python train.py --hidden_size=192 --d_shared_expert=0 --hidden_act="squared_relu"
Below are experts of layer 3 (counted from 0) of a mixture-of-experts language model. Rows are named router (the router's row for the expert), up (a neuron's input weights, with its number) and show model dimensions 0-191. Each number is 500 + 40 x the weight over its row's rms, rounded and kept within 0 to 999. Numbers have three digits each.
Before each expert's rows: a language model's description of what the expert responds to. This comes from a sample of Wikipedia text that the model never trained on.

# expert 3
What it handles: Personal name pieces. Surnames and name fragments in lists of people and sports tables, plus the slash in coordinates, such as Brown, Chré-ti-en, O'Ne-ill.
router:529565515583437544466474496536475535483492483486463501519516503486482503489534487519508443507565455470487556498457501481515508559526465586509497512470519509529509544580499630550423549530554448451488472416545477493446526527485513505543523497532504484480423485464504491486501593535480556445526532519479533529474525549525435505441489565536497455398505533515473576528471476506538468555456502510492623435496513476496425416551530500417451525531469484494463473493524476454500550491507523496576506556513565477534547494544515502495474524497469432471539570476516497528493487455503477392
up0:555461509508511438500535507494477463502465477503458496438464519509433544445503494437499490442491528525526476532496498548542510522480607510516525595490506539435521496526547526478500513491424450439492489453543519541444454485497520508524479440548476501546455529478492518495474511508467546501541500544470481466471506515429491572489466484497472444519470492444479470550645526519585532547468516476455569500480537515532507458467582488546540511538418525530505501482470462513531539585542496580561574450488492525479567565586562505551490480513461456556449517502546504449546556405493472459

# expert 12
What it handles: Articles and possessives. Determiners before a noun: the, a, his, its, their, this, other, often after a preposition as in "from its creation".
router:530551557538502426454509510502430463573523511524501482514483546453460501520532459469478448528515547457448514509517474515524545572542604501488565486547553488474552518502479487486535495529469498460483559436516507466430573456452558535530567534512496442492517523457531485537506519437537474459585466531557493536544529492470496430448474468416523494498606506522505534490507483476532520529465473482470503479516528526505531506492477602519519493522483454505488500499483497445502448516489416557493472591507594506430529480413494486504395533478535512424494411566549527470497558480512446518
up0:427467561572579461471449561557548530489490437516520477510429480516505515516509511533506507519514523530501573529430405438443559536498425501484504443518533498492538454493492454501506530546503474480505514567520500587545563478515420497581519556454532495427538434481445481506508508537541396481457534532541488540486439572456480463520551495502482512527450477476487498489521563493511527469497502544462499509437510540522472541567488510567497512491453487456603560481533532605543490564535519522503525553525569539492457458496537519464567560523516490487541511482538509468550483556489473495

# expert 10
What it handles: Non-English name syllables. Word-final or middle syllables of foreign place and person names, such as Bagh-da-d, Taji-ki-stan, -ović, -ić, Friuli-Venezia Giuli-a.
router:487527542577546482433472518489458512547498582560547442493527498552557538479513444587579496460552454433482489509480457445529441596552505430516492526458453498482502514489520571516474494494514505526644504510461482463539511524490508475523487509545488569505518548472515463427505539478517461503537486550511505500517441503540525499475487529499507472487540491483536551493488493491542562445464425452494553567463485527528455479542479489509517502553583458465382465409524494494504503481524447487496518497504519458503483541542470496585457478528402565495491571511467437500492493463491482408
up0:431508588599517511533555473477456440526489452528502504537467482525527461512492469506489515534551530483534574474502527414540481445464498425479511547507550488491574547435450469513496450574497458487535460499487492423465514412486501505587485480465509453517490470502496437493421539556530460511504552582498548516447525483517456454496448465561475502457474448446535516498445519480539464496474493545462562450523505575532447536467528515470488507529445446526464548559515508538588465506501530468493539432476482486482546514535485512522418568450567500499522458483562547479599508550492519467

# expert 5
What it handles: Mid-word fragments. Interior and final pieces of common words split into subwords, plus some sentence-final periods, such as com-mon, la-te, presc-rib-ed.
router:488467525477501489534521520402472555583479525531468574554522442456539548516509527564548479515449533505513497518539527537538509552483464504539559523469512447508384547460516516553568500509435458509501449407466480470527466430486498533529530501439429556466554472429511520412514489501513436498488546510547494508442542491493569520534503547411430457446583576529465569462496487449478517553518447523540492540486519468461457477440518501479510510557476422542515431435444577523535520517494478447552483455512466517514490485484495519499504458451474435519489527516487506461540541515494492490
up0:459518616406557471554434439519530475550501395553445453480532514502523506501515471553492502411525434494476506567524550469550545511518516503549561500517474491519480516488440547504515517464496514479481502539461461553523486418551516565494535457477462517504554493514479500523506448518485448562518479491499592540507510528490495581517482482532502510442586520490532517496503482537560510471445578553498501534520493576571450368577481467505503523491469480501433507496524459606474452485473464532482529435479522511488538477538520483490446505462509455498459472458443464448451524443507516494

# expert 13
What it handles: Line breaks and connectives. Line breaks ending table rows or list items, quote marks, and clause-linking words such as that, which, because, however.
router:541499562495490513510514501488436523476562535521544473515573530426473420468480490517538462533520580464469511447509451551465500547555556489525514542516489517489473565502504578442425490470407479530478549558584493490484567491434482459492544563408487533564510501532496465482433475506506535507512495476581568517500545514446547472428574487469530510487457476569483482482448417512547536529557507558487524482469448539501499519536471466527490560467533432520501419513494487561476466482450454492558510488451492466468552462542466527508499501518533463557478454563516547445542536420452503475
up0:493512520423501475510510431557535514520472563569455498554439547496534451471579526499427451509499539479558525540566533521485448506503443557560466469490467491490418507507532523522475449468560517499472581476531596498534460460530495440497518493486507517524492551395538533483519557436512549502491461486438464542520529468420602550535453554501505597488525551498478468492554468524544551490538530479483554525504519472533539454484469472464510412465500496496530512499445442577472506516498414515495525499534564556524476508432468542494511507510450524531600510505490459486499476441457462501

# expert 2
What it handles: Pronouns and common nouns. Pronouns such as it, him, they and everyday nouns after articles, especially time in "at the time", plus idea, way, story.
router:543518558467562469504539532474448601554438508477520405509490491451548532465443517543434479486547505483511532426448498512476558484543545435460467530493513505488492519552535521475449511462528484478481497509484457515397511527447485522425555515425542487551536461468548453507583512495471511515495483446496539469438544488518538479434540556532473468488515556524454524454488455499513493496459448494524462512457471541495420427576481570482477482559491498514505540528527521467471448471494449459591463464478527452490481439466529567577492520484593426539513473561480540545503511446562522492
up0:474463501552467469512525487493467522495460524443559442506445485568521488508541471499458455474494443439450539527564478480534480505498444563501493544522535465474490564492477551473543520495550504480561553546454543506433531501494485529453524474513468489523434502510418503474483498408492550415505486447560556457571464555447531501458534516581515560455580500528498512497511522533578497492533559555406467547564457520531458493553482499536535457496491508532486519473500511549500499543486497492505480542541561486627484544478445518468429455542505497509564485450529594562471488528578555473

# expert 14
What it handles: Table and infobox punctuation. Opening parentheses, dashes, numbers and field labels in tables and infoboxes, such as "(", "—", Listed, Website, Event.
router:517515568499551491557547479488465590484552516513476464439540477523552489507516494507516442570471564537524484443454458511483452489482526519526460511512461518526495535547586466538487515514440513490466460517525572465433478536547457456453518461438478521478461531545504496581495567425591536474570511518458485547514487533513467523525554508423503511513452520517541522449544416505546555439428466490527490544434508455430461447467407492495530531490515568486505419532466426491433470538521515481565564502486549484451581538420503499516492483510507473535440499498489533521442448533476502525
up0:532571506455472484549480510519443476549564536596521535538517420479475442531500477467475481494551477496525549500448490501510485453510479473537560487504466571477497541492569478575572519524451445521463449516466521500514506510468512453475465509449432457458452433572507471551468469524526532466578534510429464500563464557551548393459494501529525480419510519446554562554490526595545544543499477547556516452469483503464544472536518517558549485552520467574514397453504517432550517521529485489480533514490491489506456436482577502489525537475459511536503526452480545495539502550491549470

# expert 16
What it handles: Institution name heads. Final nouns of organization and event names, such as Broadcasting in Broadcasting Corporation, War in Second World War, Championships, Hospital, Records.
router:459436508495447498454545449449463502553575517529517505560543568557449448546399489487574513507541521493470555528541499441488498607549536473544505524483458511491468483481556527522474541549546516457525495498490549571441535500479455445503459512517454539513464525517461493481506490489525518517472564442457537466470487527490475450441494579512490449481577489496464467464538440498562418529485520503560477538525489467461403514515477503516602460478472458502513502463443502439503568564488469562463560538523561485440519546491508516568439465507466455500434561520497501457554502460524533455
up0:499499521548477467553448465596478522492497520474523513507448426586488495433477548525550478514512561536485517487522486482374459530537459591420513529499512509505517472502573534471529531498529539505459488515509470532477535435431481493531499544467533512506474556528537438515542461416554462513480519487526513529521526531531471462463525503482557388423528490463537472504550427492496405502515530540506435538512487469514575516494469548511494489422525454508500514508433451465478492530480506391470469591490532552472430494530546514544509430538433446495450551484536506477504480457444495488

# expert 6
What it handles: Section heading equals. The = signs of wiki section headings like ===2020 census===, plus periods ending sentences and decimal points in numbers.
router:513485490568481525511514522491517578473487564438494438489573508541497552494435538487532498503477510487491574500512505540457529570436484495470557473453495471516450536512542475516479531552473494532563509540540504486507510475505468495480470527557449502465512470619528449574549514462577489558505489540571480490516610445489506494544519531432522490461500474442561536520521534485464509462478503489518468602526502483462496544481490500557592458536449469507429478500436582470471448553456461466539465556552541537516536532531481484544530528545423459572485570538531456533524495490534537405
up0:528518507489496499545490540514542501472500553469547527466506520541522450499580523489533501578517515503498476464496506512428592444451454481515509488553554478465473486523476548482442473460453503454535504509501518461456462451487507536481558497563464454407556438426482431450476546592521527504510467540469474514439560486446484499419527491563426462532450534447538531457457555481445406516507470429481469441536530543519564438572485484574431493525525517487487469492516386508501502457423561462556465473497520520499448566482497476518508502526464485479485487431526429491461477520504541517

# expert 1
What it handles: Name and table fragments. Word-initial pieces of proper names and capitalized words, non-Latin byte tokens, and some table pipes, such as Hong, Dis, Ar.
router:457518488507503530540502473491447543559469466530565492464492526519545534475466462462463507575569474421479554541471460501484579520486489464523563530564541426501456552534473488441444488554444571496470485546559486519486578462480532542485478504484524487488557579526497533456588570479597464475457458540490566565476538527469517554546502457532426449503493547481531446498504493521525438435566495520463452502436534517525484467571459510560544507473504424522536431466464514463468519519452471480482421484473494466492494475601534517546510456447553470517491480504474505451456520535523453507
up0:540531574502483578505507508589474470517531440485514544497555397491522552481534500560543488458447586523541451506466517500528532508486550517491471493510497435474533510547496501507509514504482476540488571503556432516443454506457461407549603482498458467530556514466504513519502506545502466474493536517526524471559477581480459499520520446505496505472445512534558435515517452525494539465491527478549482488474484534485494449532463485472590478445459508563500504470544522543437458530411428440449440503443552492456412561504497593475452489473467530528468521546467507568557554469480553543

# expert 11
What it handles: Auxiliaries and adverbs. Forms of be and have, also, not, and adverbs or participles right after was or is, such as later, generally, declared.
router:458524506472460528470526482430418541469442514495533493499537450476445501515482538484483518506487560470404447542464493515534528441492537474534542434522511560539445549532471500504492504404491476510542489588501548454478537526536543495481507492514432474558551525515486460574545508564449549484469557488494440517548555577406509464519553554510528513474499509457534495450483537461509443504483548476440508534469493539560518423510571580476581502546513464513536400468466505496442482481523505418547475490528563467491512527438552473518480522489478513442505495542516553515519610529484475545
up0:438585500554455528520606492473506568513513601512537549482496484572559576489527494544485479480499518518444497486479464498505519473537506530552478461611530478521521541513471547457556461512440502465484483502531534505426550472551463535473390524526464517506526501591535560537513462430535450445538502454553472467493536543459456499485542493505456449477476552495497519490488541494519528463450518508483502451506463496542515417395522508529563536502487527527481499497465521494429501503560553521518410518489490504454507464510446499449458417501489506518538543473478638522499526540471520509

# expert 9
What it handles: Verbs and verb endings. Main verbs and their suffixes after to, and or modal verbs, such as tack-le, appoint-ing, wrote, introduced.
router:503509569486505464454482480506432509505522525532480571483574490532445513515485459434504518504496512473447564472523493496497533481506587467448455463564498506430490493493508500528517520509515541444509531456491477508497575555406525519500569509461454450517563595485464523489514471470493476499484556429527502539543474483463528517521534584518528471531526546488561561430451424558512440458510437552518497493466541565560511489433506525459486546543476540509504441537475520555505509547479405431558508425500545568416463469522392531537525500515466501524547540487492473475549505526433433506
up0:470575510509442481557485413538439431520511524509525466476489481541462505554547509493514439527511517487508551462428563503521520514424509554509534488536562550494468477451425466456478473510539414511443543414488444613497467491529553507538498490430543487530458499501501466564514468485446515428515451449484530458597510455513514522484573444443477504463460478526486441412529507458532561556425519495542512505534461532491500526517491504528538470514574470488522535509513503459485472489488545476527447475496496516526474525535566461496477544443473468493588478498570563546403479460458520484

# expert 7
What it handles: Table cell separators. Spaced pipes between table cells, mostly after numbers, dates or names, plus semicolons, colons, dashes and arrows used as separators.
router:501448548530547542527506453405533486524497499486527480509504456507512429485517447514513492557490532460524477463485503521560466582533489559457475428462507426529489558477498574531443496570418508476519546467531550470493547489458527521513471459538486503454525534519527569474512528562587442558486473540539431573556454479565545512414501589509447490567544474527504506456561477473548515526466457472453496549440461440547528509502476559471463550579482503514486458462547469438490510478541569468519508546549538492436536499507438465556491449504473482579425552503505490512482525511481487523
up0:478478464453556546510510457462485491534502522487568458495416423512580473424496496506496522493488468488526537457459514446489586505494496455448551464511530425574423500529517503514549498517462431525463446423433575481558485529498411519476485445569404541495517496448498532532490482478475512578539477514532475494464533532529488512595545517453519461473558473580483538507475512398513483467448451527469436488438501506485406496454549536506506540476477507487496477463514479515536547506454484486492524475511510511494504539570482530501536492426397525484548452505503529466493443502429542451

# expert 18
What it handles: Hyphens and prefixes. Hyphens in compounds and table rules like thirty-six or |---|, list-start dashes, and prefixes such as trans, multi, non, dis.
router:572537472511441530518560498438422530565426500474524457547507481546467552555506560498482443495574575448413453528488531488515567489526515526441549512455529481469504485525472514524504554492455524534466437431510545527454478447532521513447527480519565470466559465536553542441520544471546496516505500522529468509495551490505518495480565522480520467467483503525557471497479524559440429461574478506478495544499586464491485454448417507445472427523497508491435460528499483520545510561481506573497515565492545472560475492468469620494472480425454505514532466524423463493493509456502488419
up0:493504536556440424498524483501505461575504484559456491547531517545587608528467412443478469643461465501546474464536480496533580443482479484481485455505534513464556527480541477565438483479544500448491437450557536527541450497527453504538426564442543486445477513544520526531525487562462532538570482486515525493447503474516551541557458422520470523581478530475517542503458502559506458506415514491461489497484484511442448452519495452472526467540552503507544551495528556451480537486496525470524509492549458502452480477464441528486516458484523517478487495486579499560454534528470520442

# expert 4
What it handles: Commas and prepositions. Commas and linking prepositions like of, in, and, &, within, within names and lists such as Firth of Forth, Parish of, "Härnösand, Sweden".
router:457507462478505497428522492496479524500475554487470507551539538565453604561522476446531476530474528501518465483483473543470457552532425496513603508499504547515503526520512550545480534526444448505560533516512495457544537512538494476460580487460417466490502514526455450421496530565484430552544487455522423472484549528527539465430539503568394455539478488484540497511520503488583515476523544483509561487516490467560459497457455455445545563575472426539417483510462508499423543517506452535474533529517531469471525517500550511533470480507416461549464516527491456448433515532418498506
up0:508492549489517450499457501468456493493510541539536526474497431445483495513504452519511536541551513458530557516521482489452451561572432428483420522520473517561488505573520557442476479570491408500510568579456420537502478510516476497539396535590456472540531465459479470568433489455506480483504499464573510580490493543457480447546458515553469514541454555500488526514490551496483534530524497476607528479521520501543488555521551489473545528596521440503476503498582466497451439525512441493526491487495432583511474526517507532472536445437489508440507523497534505514483550575522505477

# expert 17
What it handles: Dates, years, places. Day numbers, years, week numbers, months and country or city names in dates and tables, such as Week 14, 2010, England.
router:555539492491512408422488435468451493485493480496535453495491498486477488584416508606461492533448468505439456499501478557508489491540526494528504511514431473434550568543488470500431531468515443488550527516515600468495555436545521475509481529441456471471556465511553489524462530513505477517508563474496511525529516489534478524474441520462540479569491481513511580492513507424488534538490527537536545527532483508578482415540440546513436474519508523505474515447503532414479573578519374500558553569515497552568446504521499528571519554528519485447475512535470528484515500454531497481
up0:513490493471475555551407585515459490478499590505436464520461552533461444507531465486395530518568530489454475377478614451499474580511542479536494478484550506503506494517493513500546471544510554542520521487463504493493535487470563526485550473504506460476549546443491525491500517527480444472519519481459486538449463485520452515524473535530458496484438524607510478547480475529445491454543502527529497546460526507547409523527564478507507574480508541484558520546460528439529470443517468505574421495443512485562512504468482500546532473420438522585517494485514461560561448513518542513